python train.py --num_hidden_layers=14 --hidden_size=640 --n_experts=32 --experts_per_token=2 --d_expert=192 --d_shared_expert=832 --hidden_act="silu" --moe_layers=[1, 2, 3, 4, 5, 6, 7, 8, 9, 10, 11, 12, 13] --router_score="sigmoid" --normalize_top_k=true --routed_scale=1.41 --balance_loss=0.00259 --balance_bias=false --init_std_router=0.0114 --lr_router=0.000183 --vocab_size=8192 --norm="layernorm" --norm_eps=1e-06 --tie_word_embeddings=false --optimizer="muon_variant" --learning_rate=0.00144 --beta1=0.9 --max_grad_norm=1.0 --batch_tokens=[32768, 65536] --max_seq_len=512 --train_tokens=456000000 --max_steps=9687 --dataset="wikipedia_en"
Below are experts of layer 4 (counted from 0) of a mixture-of-experts language model. Rows are named router (the router's row for the expert), up (a neuron's input weights, with its number) and show model dimensions 448-511. Each number is 200 + 40 x the weight over its row's rms, rounded and kept within 0 to 999.
After each expert's rows: "comes after" lists some tokens at least twice as common just before its tokens as in all text. This comes from a sample of Wikipedia text that the model never trained on. Tokens count by the router's weight.

# expert 2
router,141,193,140,182,193,230,244,220,215,184,176,149,209,202,179,175,224,159,191,166,229,228,206,213,220,208,143,160,214,160,234,175,206,224,136,191,263,248,229,178,317,140,134,198,128,223,238,161,174,160,164,236,231,186,195,217,188,192,157,164,210,174,306,255
up0,133,224,213,76,183,146,269,183,148,227,170,219,226,269,226,130,151,183,190,255,243,191,180,248,173,101,249,221,237,162,208,209,231,187,194,133,137,217,101,151,178,157,167,162,240,272,170,282,189,199,177,205,231,170,201,229,235,230,178,208,220,189,211,198
up1,283,144,229,211,142,153,213,184,227,251,257,216,166,191,211,201,209,158,207,183,239,206,167,206,235,230,45,113,266,196,163,231,236,147,226,222,179,280,191,189,164,146,196,155,203,174,255,170,224,156,169,226,136,241,226,247,178,347,196,208,208,225,189,205
up2,274,130,159,273,227,267,201,147,163,116,148,203,154,178,214,184,195,232,241,225,101,200,304,179,173,123,202,197,217,194,262,202,167,221,233,125,174,198,216,213,212,208,181,227,182,184,171,215,237,116,172,252,171,225,178,248,134,193,117,212,245,197,211,191
up3,269,233,211,191,257,136,185,176,277,213,235,210,262,202,202,156,224,192,229,135,299,150,188,275,168,154,264,225,125,204,178,164,186,241,235,193,181,213,172,244,306,183,187,218,221,212,183,163,203,300,181,217,239,164,183,157,91,260,197,223,175,222,198,195
up4,141,176,227,146,264,166,169,199,218,187,203,218,181,119,162,233,273,214,213,193,199,203,217,230,267,149,227,150,197,214,253,154,194,232,226,289,205,176,270,133,193,214,177,208,175,164,232,203,168,311,241,160,149,236,166,220,215,145,160,187,267,110,215,98
up5,211,168,198,95,209,153,202,137,221,170,200,251,241,198,180,238,239,141,173,203,153,213,201,230,224,151,179,215,181,190,227,191,173,168,152,178,233,179,242,188,157,203,214,162,173,248,237,165,174,143,164,238,193,275,149,161,183,194,236,231,273,252,205,207
up6,241,252,207,209,165,163,229,243,179,237,205,204,221,216,208,178,143,190,247,141,271,192,176,95,259,239,125,202,183,151,243,153,236,165,181,201,195,192,206,219,204,242,187,230,226,244,249,205,181,260,100,153,209,215,187,211,257,138,192,198,211,167,177,154
comes after: " |", "–", "|", " (", ":", ";"

# expert 30
router,235,154,221,179,226,246,129,158,181,166,234,175,196,203,184,213,241,170,176,199,126,239,182,226,180,187,201,150,205,220,174,195,179,202,196,220,300,264,185,190,155,121,159,205,169,251,259,173,194,187,198,203,223,234,157,111,242,196,182,228,169,197,196,189
up0,215,182,214,160,152,180,148,172,202,161,241,185,169,197,164,293,130,247,237,261,170,175,156,139,177,318,254,290,228,242,151,200,208,171,124,175,303,202,210,241,159,170,184,270,277,211,211,187,261,238,233,201,183,218,205,169,175,204,171,173,236,196,237,114
up1,211,229,199,260,183,137,236,257,202,209,146,236,234,206,186,227,82,180,168,302,219,214,186,198,163,216,140,254,160,204,248,170,203,254,173,182,257,216,197,260,314,145,173,260,228,185,175,143,212,335,131,235,188,159,233,141,272,192,179,254,115,253,203,65
up2,188,82,201,195,156,170,151,196,217,207,122,177,192,211,169,262,183,199,236,195,214,217,217,223,278,171,299,135,267,216,237,143,325,205,224,171,179,235,199,169,147,205,169,276,200,205,208,267,136,233,229,69,167,183,183,183,133,213,209,180,179,188,196,62
up3,192,169,194,180,239,228,167,152,181,174,192,208,188,212,186,255,217,247,174,286,231,199,210,283,207,169,234,139,177,182,187,105,183,190,193,187,265,209,195,188,177,154,103,232,253,203,201,188,224,165,212,165,161,247,207,229,241,184,135,176,249,210,190,153
up4,145,243,184,257,166,142,218,174,180,183,178,269,265,204,207,239,140,251,233,193,178,262,203,173,255,184,214,193,166,197,228,186,211,282,162,247,249,296,236,208,173,167,201,203,167,149,172,240,197,167,238,181,145,202,193,208,133,139,211,205,220,206,230,107
up5,245,236,210,215,235,195,187,193,259,134,93,202,196,228,181,289,195,193,161,188,273,215,163,176,137,130,191,189,183,175,191,137,187,199,206,204,295,212,167,153,244,190,161,227,170,180,234,282,225,226,218,230,191,232,221,130,199,250,210,191,263,199,236,251
up6,82,235,197,223,238,165,235,219,168,133,158,177,198,254,197,186,150,213,146,200,220,206,172,277,182,270,178,227,227,249,177,206,203,194,198,191,243,197,180,221,163,182,219,232,198,160,164,177,166,249,283,193,165,215,181,163,174,222,224,173,194,196,198,191
comes after: "\n", "|", "-", "\n\n", "\n ", " such"

# expert 3
router,226,268,183,224,208,167,201,159,167,162,143,186,267,212,175,248,238,153,268,207,222,221,190,222,124,211,268,203,190,167,259,203,104,252,153,158,288,199,231,173,209,134,223,184,257,318,101,182,189,171,213,233,245,204,238,245,247,196,156,179,242,259,213,227
up0,192,220,172,172,93,208,223,122,168,165,262,191,208,193,194,286,230,166,244,76,241,206,186,178,200,207,222,217,181,209,215,175,178,269,167,172,186,199,223,166,92,250,149,252,246,212,186,224,227,196,165,196,202,201,227,151,240,232,201,233,232,161,231,255
up1,249,207,170,213,134,262,222,227,204,200,115,226,201,175,218,147,157,227,179,197,170,219,202,201,196,262,194,184,213,204,218,183,236,189,190,195,211,158,175,206,123,189,215,208,281,228,162,202,184,222,203,192,193,103,219,210,188,274,201,222,224,194,271,170
up2,177,213,187,181,235,191,223,211,220,195,149,261,221,340,206,226,256,197,178,225,209,195,208,201,186,257,276,260,201,173,197,187,203,246,137,140,128,206,201,206,205,235,227,183,169,216,127,154,162,222,205,263,244,129,183,178,228,249,202,165,211,194,192,192
up3,199,194,203,251,237,136,246,231,217,220,113,257,186,181,193,228,180,193,193,229,224,227,211,122,241,172,215,253,215,248,252,192,250,212,226,237,224,265,216,169,268,229,226,186,251,264,236,228,227,214,259,288,166,253,215,199,235,203,243,194,169,177,204,222
up4,259,166,195,188,213,111,124,191,220,177,141,198,248,229,120,186,199,199,239,179,182,231,223,284,153,244,154,146,232,214,98,199,183,215,178,227,213,98,158,175,180,164,226,272,166,223,219,260,239,176,176,226,243,177,300,277,183,188,201,219,226,218,159,190
up5,179,222,185,269,192,181,265,184,161,199,138,174,222,183,207,244,215,179,230,235,171,148,228,178,215,110,276,200,186,192,251,275,156,203,91,138,134,165,221,240,213,203,245,232,210,171,148,151,172,249,291,236,184,214,169,269,170,200,324,89,224,219,168,187
up6,227,262,218,274,195,196,226,249,163,195,231,258,193,214,237,185,256,198,167,227,196,193,214,203,190,179,207,213,175,211,231,147,214,229,147,217,185,167,211,168,155,138,93,226,175,263,195,195,142,251,201,226,169,254,250,212,233,263,177,212,196,168,206,151
comes after: ",", ".", "s", " It", " it", " which"

# expert 16
router,260,211,147,112,209,211,185,178,230,178,243,198,130,239,212,131,262,202,211,187,186,210,143,236,182,165,201,163,203,209,193,209,232,213,144,194,226,266,249,223,210,182,244,181,210,161,237,112,185,128,135,159,261,197,200,123,159,165,233,227,232,180,255,182
up0,208,117,199,174,209,183,184,203,185,242,266,235,220,252,197,255,163,225,227,194,190,153,206,196,251,172,220,204,178,228,281,164,195,197,230,152,167,154,154,173,175,95,183,223,186,250,281,187,172,229,225,240,196,143,229,246,170,199,229,181,135,242,217,184
up1,288,222,197,165,167,198,243,180,187,169,158,245,174,183,183,170,202,221,221,159,147,202,219,176,165,199,200,92,182,195,212,193,206,180,174,206,209,230,200,124,180,237,130,174,234,217,227,204,185,167,170,173,154,216,187,188,149,240,158,219,210,215,218,219
up2,230,150,198,155,308,271,189,181,205,259,219,245,219,263,177,169,163,223,200,189,152,137,205,167,236,183,220,143,180,185,177,255,179,114,151,200,183,216,220,239,189,111,225,202,160,244,239,280,216,237,191,206,168,244,166,156,181,163,174,239,190,196,202,234
up3,214,205,247,130,164,182,196,166,262,187,212,171,244,177,197,235,178,205,187,219,197,182,181,200,219,195,178,244,195,167,170,213,198,233,212,312,244,203,206,188,216,179,160,227,237,250,113,232,240,128,212,163,186,177,154,235,170,140,238,218,171,146,166,187
up4,320,189,92,182,125,159,261,197,85,181,131,121,161,345,242,168,253,159,202,199,190,216,201,246,232,204,230,222,222,196,259,209,248,180,222,227,227,154,187,139,288,171,233,259,218,209,209,177,271,193,134,154,197,194,214,189,205,163,268,170,143,227,148,185
up5,190,146,185,147,216,331,241,113,215,260,259,214,174,216,311,161,185,155,188,153,181,206,192,190,233,192,265,267,239,248,209,122,229,197,143,203,155,214,143,217,158,201,184,147,182,203,203,170,207,169,226,156,245,219,236,256,131,189,232,186,222,199,260,224
up6,166,233,212,226,209,235,231,176,192,180,149,207,181,219,206,134,240,254,256,184,174,195,218,182,196,238,77,132,192,212,173,172,155,211,201,145,188,168,185,219,178,194,168,186,273,213,225,170,201,107,172,121,271,223,265,138,163,216,175,164,190,249,273,160
comes after: " of", " in", " to", " for", " as", " is"

# expert 8
router,236,214,111,189,127,283,196,256,254,186,244,115,138,174,231,189,243,88,169,253,234,194,191,231,213,249,207,193,182,170,275,147,197,189,180,198,218,212,123,167,255,123,284,168,179,279,207,222,186,227,125,251,198,191,209,180,211,184,182,299,191,189,214,191
up0,133,221,190,125,197,282,216,191,226,163,197,140,188,147,141,223,171,219,201,242,202,184,256,268,255,206,208,225,228,158,148,280,238,184,214,172,170,209,166,241,201,240,188,190,201,171,180,259,262,202,143,200,189,216,207,219,229,239,166,195,211,184,173,183
up1,214,272,187,178,185,242,242,248,137,177,204,139,213,202,155,208,178,183,231,231,191,247,185,144,121,263,257,250,197,186,160,164,74,246,221,193,256,207,196,163,339,134,240,203,158,252,210,152,202,254,164,245,194,216,197,178,213,247,149,150,235,189,163,217
up2,144,218,227,227,207,148,154,216,137,240,132,227,152,268,220,166,157,129,199,247,224,233,196,208,138,210,122,221,205,227,190,272,232,205,161,157,202,192,171,167,306,207,158,147,192,243,187,202,234,146,148,177,226,245,212,156,194,211,153,194,148,193,162,205
up3,263,259,98,227,187,239,199,240,182,268,236,193,219,205,169,162,178,168,183,134,129,197,191,131,196,108,227,236,203,251,252,198,207,233,187,168,190,238,169,222,210,177,216,196,174,243,230,208,201,165,198,207,155,219,201,166,209,193,147,247,244,190,205,196
up4,149,227,199,170,180,145,198,271,157,194,184,151,247,199,168,276,190,160,201,225,232,241,211,240,247,97,156,91,205,216,214,181,283,229,189,258,186,225,224,199,206,199,247,247,206,186,267,198,209,135,198,249,200,232,179,265,216,171,247,163,151,195,148,114
up5,180,200,199,222,226,240,93,153,173,227,240,204,206,215,169,178,164,204,165,246,254,191,232,244,134,216,297,257,209,240,262,198,285,169,233,248,202,160,148,232,206,168,202,170,87,249,178,179,188,211,293,158,173,209,224,232,201,156,310,147,167,225,196,212
up6,287,148,261,188,190,187,213,219,230,197,180,167,213,172,149,211,202,176,206,153,282,206,180,245,208,209,128,182,185,231,179,264,197,182,186,277,240,211,181,159,208,224,218,211,283,241,197,256,194,110,183,239,201,212,208,260,159,221,290,198,170,144,176,187
comes after: " the", " of", " a", " and", ":", " The"

# expert 29
router,247,217,141,141,144,209,136,193,251,163,202,191,195,222,197,167,252,215,207,167,170,239,144,197,226,127,213,196,224,170,266,200,177,223,131,229,237,239,205,167,206,95,143,204,134,258,176,240,159,222,174,210,246,225,196,179,186,172,188,181,167,205,200,198
up0,194,157,175,307,193,229,111,221,151,224,201,201,178,201,270,224,221,174,214,234,260,166,140,307,243,259,257,235,187,213,191,237,202,165,175,163,164,195,196,260,202,222,203,198,184,209,105,128,204,193,158,276,165,177,233,199,223,205,206,178,168,244,189,197
up1,232,163,211,232,190,320,186,201,194,188,204,131,169,237,247,164,211,136,233,186,254,195,218,225,162,140,148,247,214,209,218,194,240,232,211,198,177,208,172,191,127,142,177,183,192,216,184,241,262,153,241,212,190,234,180,188,248,209,157,171,221,233,249,219
up2,186,209,237,242,242,142,219,304,184,304,151,140,237,189,378,193,223,170,192,222,189,190,190,224,170,209,236,208,183,146,200,195,197,171,288,236,228,256,231,163,254,222,221,140,189,192,126,189,218,168,103,192,181,174,187,239,173,187,180,112,207,204,288,262
up3,264,201,209,227,205,210,181,237,233,203,63,252,193,151,205,171,245,184,215,222,145,163,159,166,192,221,240,208,194,184,266,189,195,164,130,194,166,203,192,199,258,218,228,226,266,141,140,174,241,243,170,218,177,165,174,314,132,179,196,300,196,169,184,210
up4,170,192,150,165,183,191,193,257,242,230,158,249,236,186,223,105,193,231,215,148,127,231,242,125,233,172,209,195,234,134,259,176,206,214,224,218,177,122,217,256,163,196,212,220,224,240,263,249,157,193,202,116,139,209,195,171,192,220,159,133,210,200,210,168
up5,196,147,89,136,244,175,219,232,211,259,32,185,179,227,228,219,175,211,245,225,185,168,191,230,213,252,224,263,228,185,258,237,347,286,161,221,135,210,121,156,255,165,166,235,240,189,154,263,245,255,240,158,188,230,234,204,241,215,97,229,164,260,236,173
up6,259,225,155,227,260,287,146,280,142,151,173,234,203,226,165,194,187,242,183,205,125,206,166,162,201,202,169,224,211,185,169,243,202,204,205,190,158,92,251,243,186,206,178,218,261,259,192,188,137,219,172,224,165,178,225,107,230,146,182,138,186,168,190,193
comes after: "=", " =", ".", "|", ":", "′"

# expert 10
router,294,222,133,235,164,229,199,247,247,209,202,195,193,198,182,174,220,143,173,205,179,187,200,162,158,187,223,152,188,197,199,137,232,242,152,226,251,270,211,140,199,115,255,199,161,275,198,219,169,224,173,212,197,187,188,87,200,164,247,261,181,189,220,188
up0,231,256,189,213,238,195,228,177,365,227,194,253,185,178,242,212,158,251,175,191,142,144,212,170,165,208,208,155,179,250,196,240,187,181,97,225,237,230,209,218,117,142,178,226,227,276,254,165,222,268,206,139,167,223,208,246,169,265,246,213,217,172,242,216
up1,244,147,146,196,312,138,159,253,181,215,164,249,212,198,253,201,239,274,164,261,235,152,177,222,179,245,174,152,245,172,225,101,220,284,248,137,242,242,185,161,174,184,225,205,156,246,117,243,168,222,246,216,176,176,245,168,163,237,207,179,188,172,276,224
up2,216,165,181,254,240,255,187,155,130,134,251,149,194,122,206,178,235,178,124,198,184,216,191,248,160,244,214,169,159,199,225,245,252,238,192,242,155,200,221,186,212,207,196,254,212,247,157,230,175,151,260,193,156,86,189,155,167,173,202,214,200,199,238,158
up3,236,217,154,168,222,111,199,206,235,236,251,251,210,217,171,213,179,299,213,160,156,174,247,166,166,176,159,163,184,213,148,212,174,149,136,50,141,209,155,154,163,264,230,212,203,211,136,189,251,118,237,160,164,195,164,241,186,221,172,236,205,230,247,237
up4,238,261,218,214,201,184,182,256,275,252,177,226,190,146,229,208,170,204,215,205,163,187,177,208,194,215,192,172,156,225,236,155,198,207,262,166,216,177,218,185,226,206,177,243,172,216,223,150,205,164,229,211,227,238,177,231,191,179,152,315,226,228,210,162
up5,178,206,219,327,193,270,273,181,173,268,206,160,186,137,239,233,171,200,206,176,237,138,175,183,223,232,199,134,251,238,239,220,245,225,124,225,177,201,247,184,226,176,163,215,203,237,213,207,221,155,249,284,191,155,216,178,142,189,291,205,149,203,185,185
up6,191,198,169,194,311,169,200,243,255,183,160,243,205,113,298,258,244,167,189,243,230,191,197,162,241,208,199,191,150,237,251,168,219,152,225,244,206,158,227,241,154,240,172,193,214,219,176,201,232,180,172,171,195,210,223,137,121,157,234,203,200,176,246,201
comes after: " |", " on", " in", ";", ":", "°"

# expert 12
router,214,181,237,241,177,188,199,240,196,191,266,166,220,257,211,184,219,217,190,190,226,234,201,197,191,236,150,183,205,154,183,183,181,228,104,146,184,231,198,127,303,219,239,215,175,215,190,206,177,232,137,186,228,144,194,181,206,187,271,168,223,217,214,210
up0,170,223,189,206,217,222,201,137,202,171,216,281,165,204,184,203,203,186,243,230,226,150,291,194,206,178,217,128,162,183,227,196,158,263,198,171,193,220,209,174,280,220,271,268,267,168,158,221,229,245,131,162,172,194,271,216,141,171,190,189,285,209,240,167
up1,179,186,227,196,325,192,230,153,177,144,220,216,220,319,98,287,171,198,202,132,279,192,299,206,260,321,173,182,123,220,203,259,286,264,200,192,205,182,213,238,247,244,229,237,157,181,260,177,215,158,119,199,236,276,170,242,189,188,177,178,182,206,195,137
up2,179,192,178,245,225,140,183,181,136,194,172,193,223,211,170,200,245,97,166,170,202,205,143,181,197,276,224,175,171,145,111,267,178,237,126,168,202,178,256,234,282,278,113,153,161,155,223,186,174,213,151,168,221,237,167,193,151,219,224,201,125,227,166,132
up3,131,221,227,149,200,230,224,159,187,204,262,209,193,229,179,183,179,266,192,242,153,186,161,235,190,61,184,158,169,245,254,206,248,192,167,235,191,193,208,256,314,249,310,245,255,190,244,155,180,176,103,146,149,170,214,255,239,251,177,120,219,261,243,278
up4,163,240,217,207,112,187,224,205,171,134,239,200,201,236,191,189,160,164,196,251,226,197,290,218,209,192,207,121,201,135,173,232,222,162,233,163,244,242,220,208,232,187,206,223,144,131,235,222,181,225,167,155,171,225,197,147,192,184,281,121,163,139,191,193
up5,273,210,170,140,173,192,197,226,159,199,172,203,229,162,232,177,264,129,229,203,232,213,207,289,134,213,190,195,255,135,186,200,213,213,346,205,220,253,231,195,213,231,186,218,236,239,86,201,189,189,214,203,194,186,189,219,174,210,139,235,206,105,198,210
up6,223,196,168,238,178,253,179,276,273,239,222,204,209,195,168,203,214,196,223,221,224,206,188,190,174,205,192,214,143,208,218,284,163,200,249,176,196,118,212,234,266,167,187,167,213,178,151,139,169,271,247,168,243,201,260,219,255,204,255,129,126,161,125,210
comes after: "  ", "\n", " 0", ")", "%", " 1"

# expert 20
router,183,235,193,208,209,245,227,198,229,220,102,130,214,178,260,139,261,203,188,167,219,212,208,238,270,159,295,121,178,193,229,158,295,234,224,229,228,222,130,186,236,178,246,192,165,232,200,174,134,193,190,197,186,229,172,107,222,124,171,273,240,224,256,240
up0,169,211,217,179,211,257,203,207,246,167,150,150,208,276,185,191,237,179,172,172,118,211,172,244,174,139,223,158,195,195,174,162,176,191,207,238,246,85,158,189,218,215,272,240,156,203,216,127,165,174,211,313,183,218,222,151,220,205,243,149,147,231,292,180
up1,180,201,198,215,297,114,202,304,212,211,151,214,217,207,195,153,179,210,236,234,195,217,178,164,254,155,173,203,161,258,156,234,169,240,135,173,206,202,154,235,219,173,321,246,253,143,205,169,231,230,225,225,219,200,189,238,158,193,272,219,194,182,148,245
up2,191,177,228,214,283,207,212,186,203,120,155,215,190,246,145,137,258,243,237,170,122,200,203,202,216,181,230,247,169,250,165,219,137,212,249,206,202,161,218,212,219,177,195,181,242,213,171,143,205,224,231,88,139,212,171,300,246,176,165,230,273,197,169,205
up3,183,176,186,211,315,194,187,169,263,254,163,174,214,187,180,199,281,175,218,254,258,171,195,176,151,265,146,18,189,163,192,109,168,183,236,196,225,233,197,193,131,196,206,159,199,178,184,188,182,295,201,240,245,256,184,168,222,179,176,229,193,248,169,234
up4,223,224,251,181,199,214,246,150,209,203,175,245,202,190,217,180,236,183,200,188,254,206,223,203,189,192,159,219,221,190,198,166,265,307,230,230,119,175,192,235,286,228,233,232,215,131,210,207,179,110,244,251,302,164,161,112,174,160,196,160,180,253,194,254
up5,245,160,204,161,242,231,193,200,219,283,160,213,263,245,178,195,204,209,161,115,160,186,231,196,173,193,213,160,223,211,227,238,161,262,249,130,137,242,211,264,193,295,125,246,324,216,208,167,195,218,201,194,158,217,206,171,218,296,231,185,208,166,226,227
up6,154,242,173,255,213,188,185,248,217,146,226,250,218,161,217,158,130,257,182,222,196,227,157,260,190,200,234,89,217,179,176,202,175,178,171,145,155,170,197,182,166,155,116,166,152,201,214,223,170,237,154,196,194,169,196,201,189,201,217,234,265,212,182,219
comes after: "\n", " |", "\n\n", ")", "|", "\""

# expert 7
router,244,179,159,136,193,245,192,143,261,221,243,200,158,262,231,169,244,186,201,182,205,157,151,202,267,155,239,175,218,161,206,183,202,237,153,184,244,223,155,147,201,136,272,206,149,225,232,210,190,182,147,176,237,206,207,117,218,193,199,288,181,190,175,206
up0,232,197,249,234,203,183,226,185,188,239,192,170,128,243,182,261,174,151,231,259,208,226,171,84,164,155,190,289,235,174,244,232,197,178,161,220,182,189,240,173,247,107,184,218,171,210,205,212,258,138,306,165,241,205,220,200,187,240,253,306,167,179,188,235
up1,166,208,225,147,231,286,138,229,268,209,138,173,157,240,238,265,187,130,184,121,182,219,197,82,145,160,291,184,189,196,235,207,248,238,210,182,133,182,268,260,186,171,238,158,163,258,179,251,233,188,199,194,217,223,219,190,258,213,174,153,145,177,239,189
up2,217,215,239,140,271,195,178,174,177,183,170,232,353,165,164,165,197,170,152,173,208,183,194,237,199,103,204,235,219,267,231,167,168,219,170,140,184,221,215,145,248,203,238,198,182,180,177,151,235,222,199,215,178,188,207,193,218,210,257,183,192,170,195,232
up3,197,187,130,251,171,187,205,189,216,243,198,255,258,231,246,219,233,169,160,127,219,161,224,228,222,201,181,215,210,179,163,210,252,181,208,186,118,224,188,209,170,271,215,202,194,263,115,259,220,209,106,277,189,198,200,160,178,187,230,179,189,97,186,222
up4,202,176,214,208,206,161,169,270,280,370,236,293,188,199,208,246,251,148,261,255,232,160,193,150,160,201,201,234,205,112,228,240,250,216,206,158,143,126,179,193,279,298,185,184,301,248,110,190,203,149,215,130,249,211,213,155,222,235,143,163,221,186,201,156
up5,272,210,184,203,223,165,167,217,220,176,244,162,261,221,225,224,141,186,220,275,212,233,204,182,243,171,222,232,199,204,249,176,205,266,177,245,326,154,270,212,207,246,217,216,130,250,235,257,221,190,192,314,208,141,219,217,227,219,219,241,142,207,153,211
up6,233,214,151,186,247,145,141,235,171,238,227,233,146,190,240,309,162,223,211,185,229,177,197,212,170,242,233,209,205,210,278,230,172,188,147,219,187,165,214,229,199,91,125,158,234,349,125,205,234,166,130,151,213,235,250,225,161,212,240,186,199,219,179,170
comes after: "-", " (", " \"", "\n\n", "/", " "

# expert 14
router,119,179,186,205,166,268,205,233,245,205,204,130,206,206,193,130,242,158,186,158,208,185,214,286,270,181,224,206,210,214,249,166,196,194,134,176,284,236,219,201,171,97,127,189,71,195,229,245,153,148,164,168,244,179,176,181,205,171,179,159,246,203,181,186
up0,232,167,190,242,147,213,200,158,175,139,139,208,117,220,181,178,199,143,163,217,188,218,194,175,229,175,231,214,208,179,250,242,208,180,237,189,170,120,175,236,121,199,201,161,233,170,169,158,179,181,220,176,217,188,203,234,161,222,225,187,129,115,116,217
up1,139,270,178,164,223,212,219,204,220,253,86,176,175,134,201,223,199,253,184,207,169,156,199,160,224,154,178,162,148,147,256,195,255,181,192,207,274,176,195,263,214,214,220,200,198,165,201,263,220,214,175,176,207,165,164,167,142,183,259,232,205,213,209,144
up2,226,215,164,249,190,221,157,119,195,175,156,130,197,228,196,174,150,186,203,194,324,215,187,271,266,217,117,263,231,175,219,171,254,188,180,104,260,180,260,295,174,176,210,244,205,158,203,188,170,134,227,153,230,236,199,252,233,169,196,142,168,149,167,186
up3,157,185,216,189,235,261,191,125,216,184,264,162,241,201,197,141,218,210,253,191,183,232,209,188,145,222,269,220,250,144,257,149,258,193,265,165,164,207,153,204,175,186,178,221,218,200,229,196,236,248,173,218,226,164,251,240,173,216,126,157,216,228,201,127
up4,227,244,253,203,197,241,203,237,240,172,232,276,205,204,168,206,241,179,222,218,180,170,183,223,229,211,225,245,239,236,288,142,193,227,171,211,198,148,235,312,178,237,200,259,168,207,244,299,198,247,236,219,130,218,217,190,212,310,170,229,181,159,173,216
up5,148,96,206,124,179,207,200,73,248,172,189,247,230,174,141,210,166,150,201,202,214,196,221,286,109,155,157,245,180,211,165,282,299,182,198,171,230,224,240,184,166,140,201,199,181,259,181,248,211,249,236,180,195,174,180,168,257,170,151,117,193,172,252,173
up6,209,254,266,202,167,146,240,190,150,208,129,170,215,188,166,203,231,182,226,151,201,214,252,200,183,222,181,197,168,204,246,324,158,167,184,193,216,258,273,275,402,237,289,261,165,150,238,156,204,190,202,124,230,171,178,223,162,218,206,265,237,189,221,232
comes after: " the", " a", " The", " of", " United", "The"

# expert 4
router,285,183,157,266,212,255,178,178,194,224,186,219,137,235,166,200,203,153,172,190,213,233,220,206,204,219,209,216,197,253,276,203,155,195,215,162,216,304,216,168,186,216,181,193,193,224,213,229,180,157,210,218,244,163,177,145,193,166,195,238,219,221,284,237
up0,254,196,189,244,163,203,183,170,181,224,195,249,229,203,209,259,111,243,225,255,175,232,250,228,228,117,220,123,240,224,207,122,157,224,148,212,179,224,198,229,227,267,225,210,187,152,229,135,212,238,202,178,169,175,202,208,225,240,175,183,209,184,217,168
up1,143,167,182,213,230,196,166,188,186,211,60,213,202,193,228,206,183,211,196,216,155,161,208,231,164,194,155,199,230,236,154,223,189,243,225,198,223,204,168,212,178,238,228,286,223,89,95,239,193,196,197,231,263,179,123,203,125,145,155,195,156,214,235,196
up2,166,173,182,136,307,167,210,232,225,199,225,234,176,226,198,185,219,170,181,170,222,182,190,176,180,191,159,272,218,240,153,119,228,207,237,207,206,238,210,154,232,129,156,204,158,176,236,209,245,232,223,166,193,224,216,200,213,333,153,128,220,203,328,168
up3,185,202,226,234,149,261,208,282,171,169,209,248,229,193,198,194,158,242,214,196,146,189,235,210,199,221,94,225,190,252,232,244,151,214,232,178,147,143,216,213,190,206,212,222,221,157,204,151,198,143,254,216,194,164,196,188,144,195,148,214,208,158,223,242
up4,291,209,152,188,149,152,213,231,241,195,165,209,205,178,198,214,204,206,263,186,255,174,228,126,203,199,187,207,94,233,168,229,176,220,207,214,208,220,177,214,158,111,201,182,189,168,137,149,171,147,165,212,163,175,208,163,203,219,149,271,258,212,200,210
up5,206,186,190,199,226,148,196,143,185,218,121,208,152,199,223,194,194,170,198,52,190,186,205,234,217,178,288,257,231,142,252,143,132,187,215,174,207,199,172,236,142,224,232,160,200,262,144,242,175,208,144,178,321,201,177,170,203,222,261,243,101,217,219,161
up6,193,184,240,221,155,193,243,198,188,200,167,220,220,235,253,135,165,246,218,220,212,200,226,183,167,183,301,207,187,163,242,220,206,276,220,96,185,206,172,204,208,80,198,185,136,185,220,249,239,76,197,188,195,180,139,195,159,170,155,242,179,188,147,185
comes after: ".", "=", "\n\n", ",", " in", "19"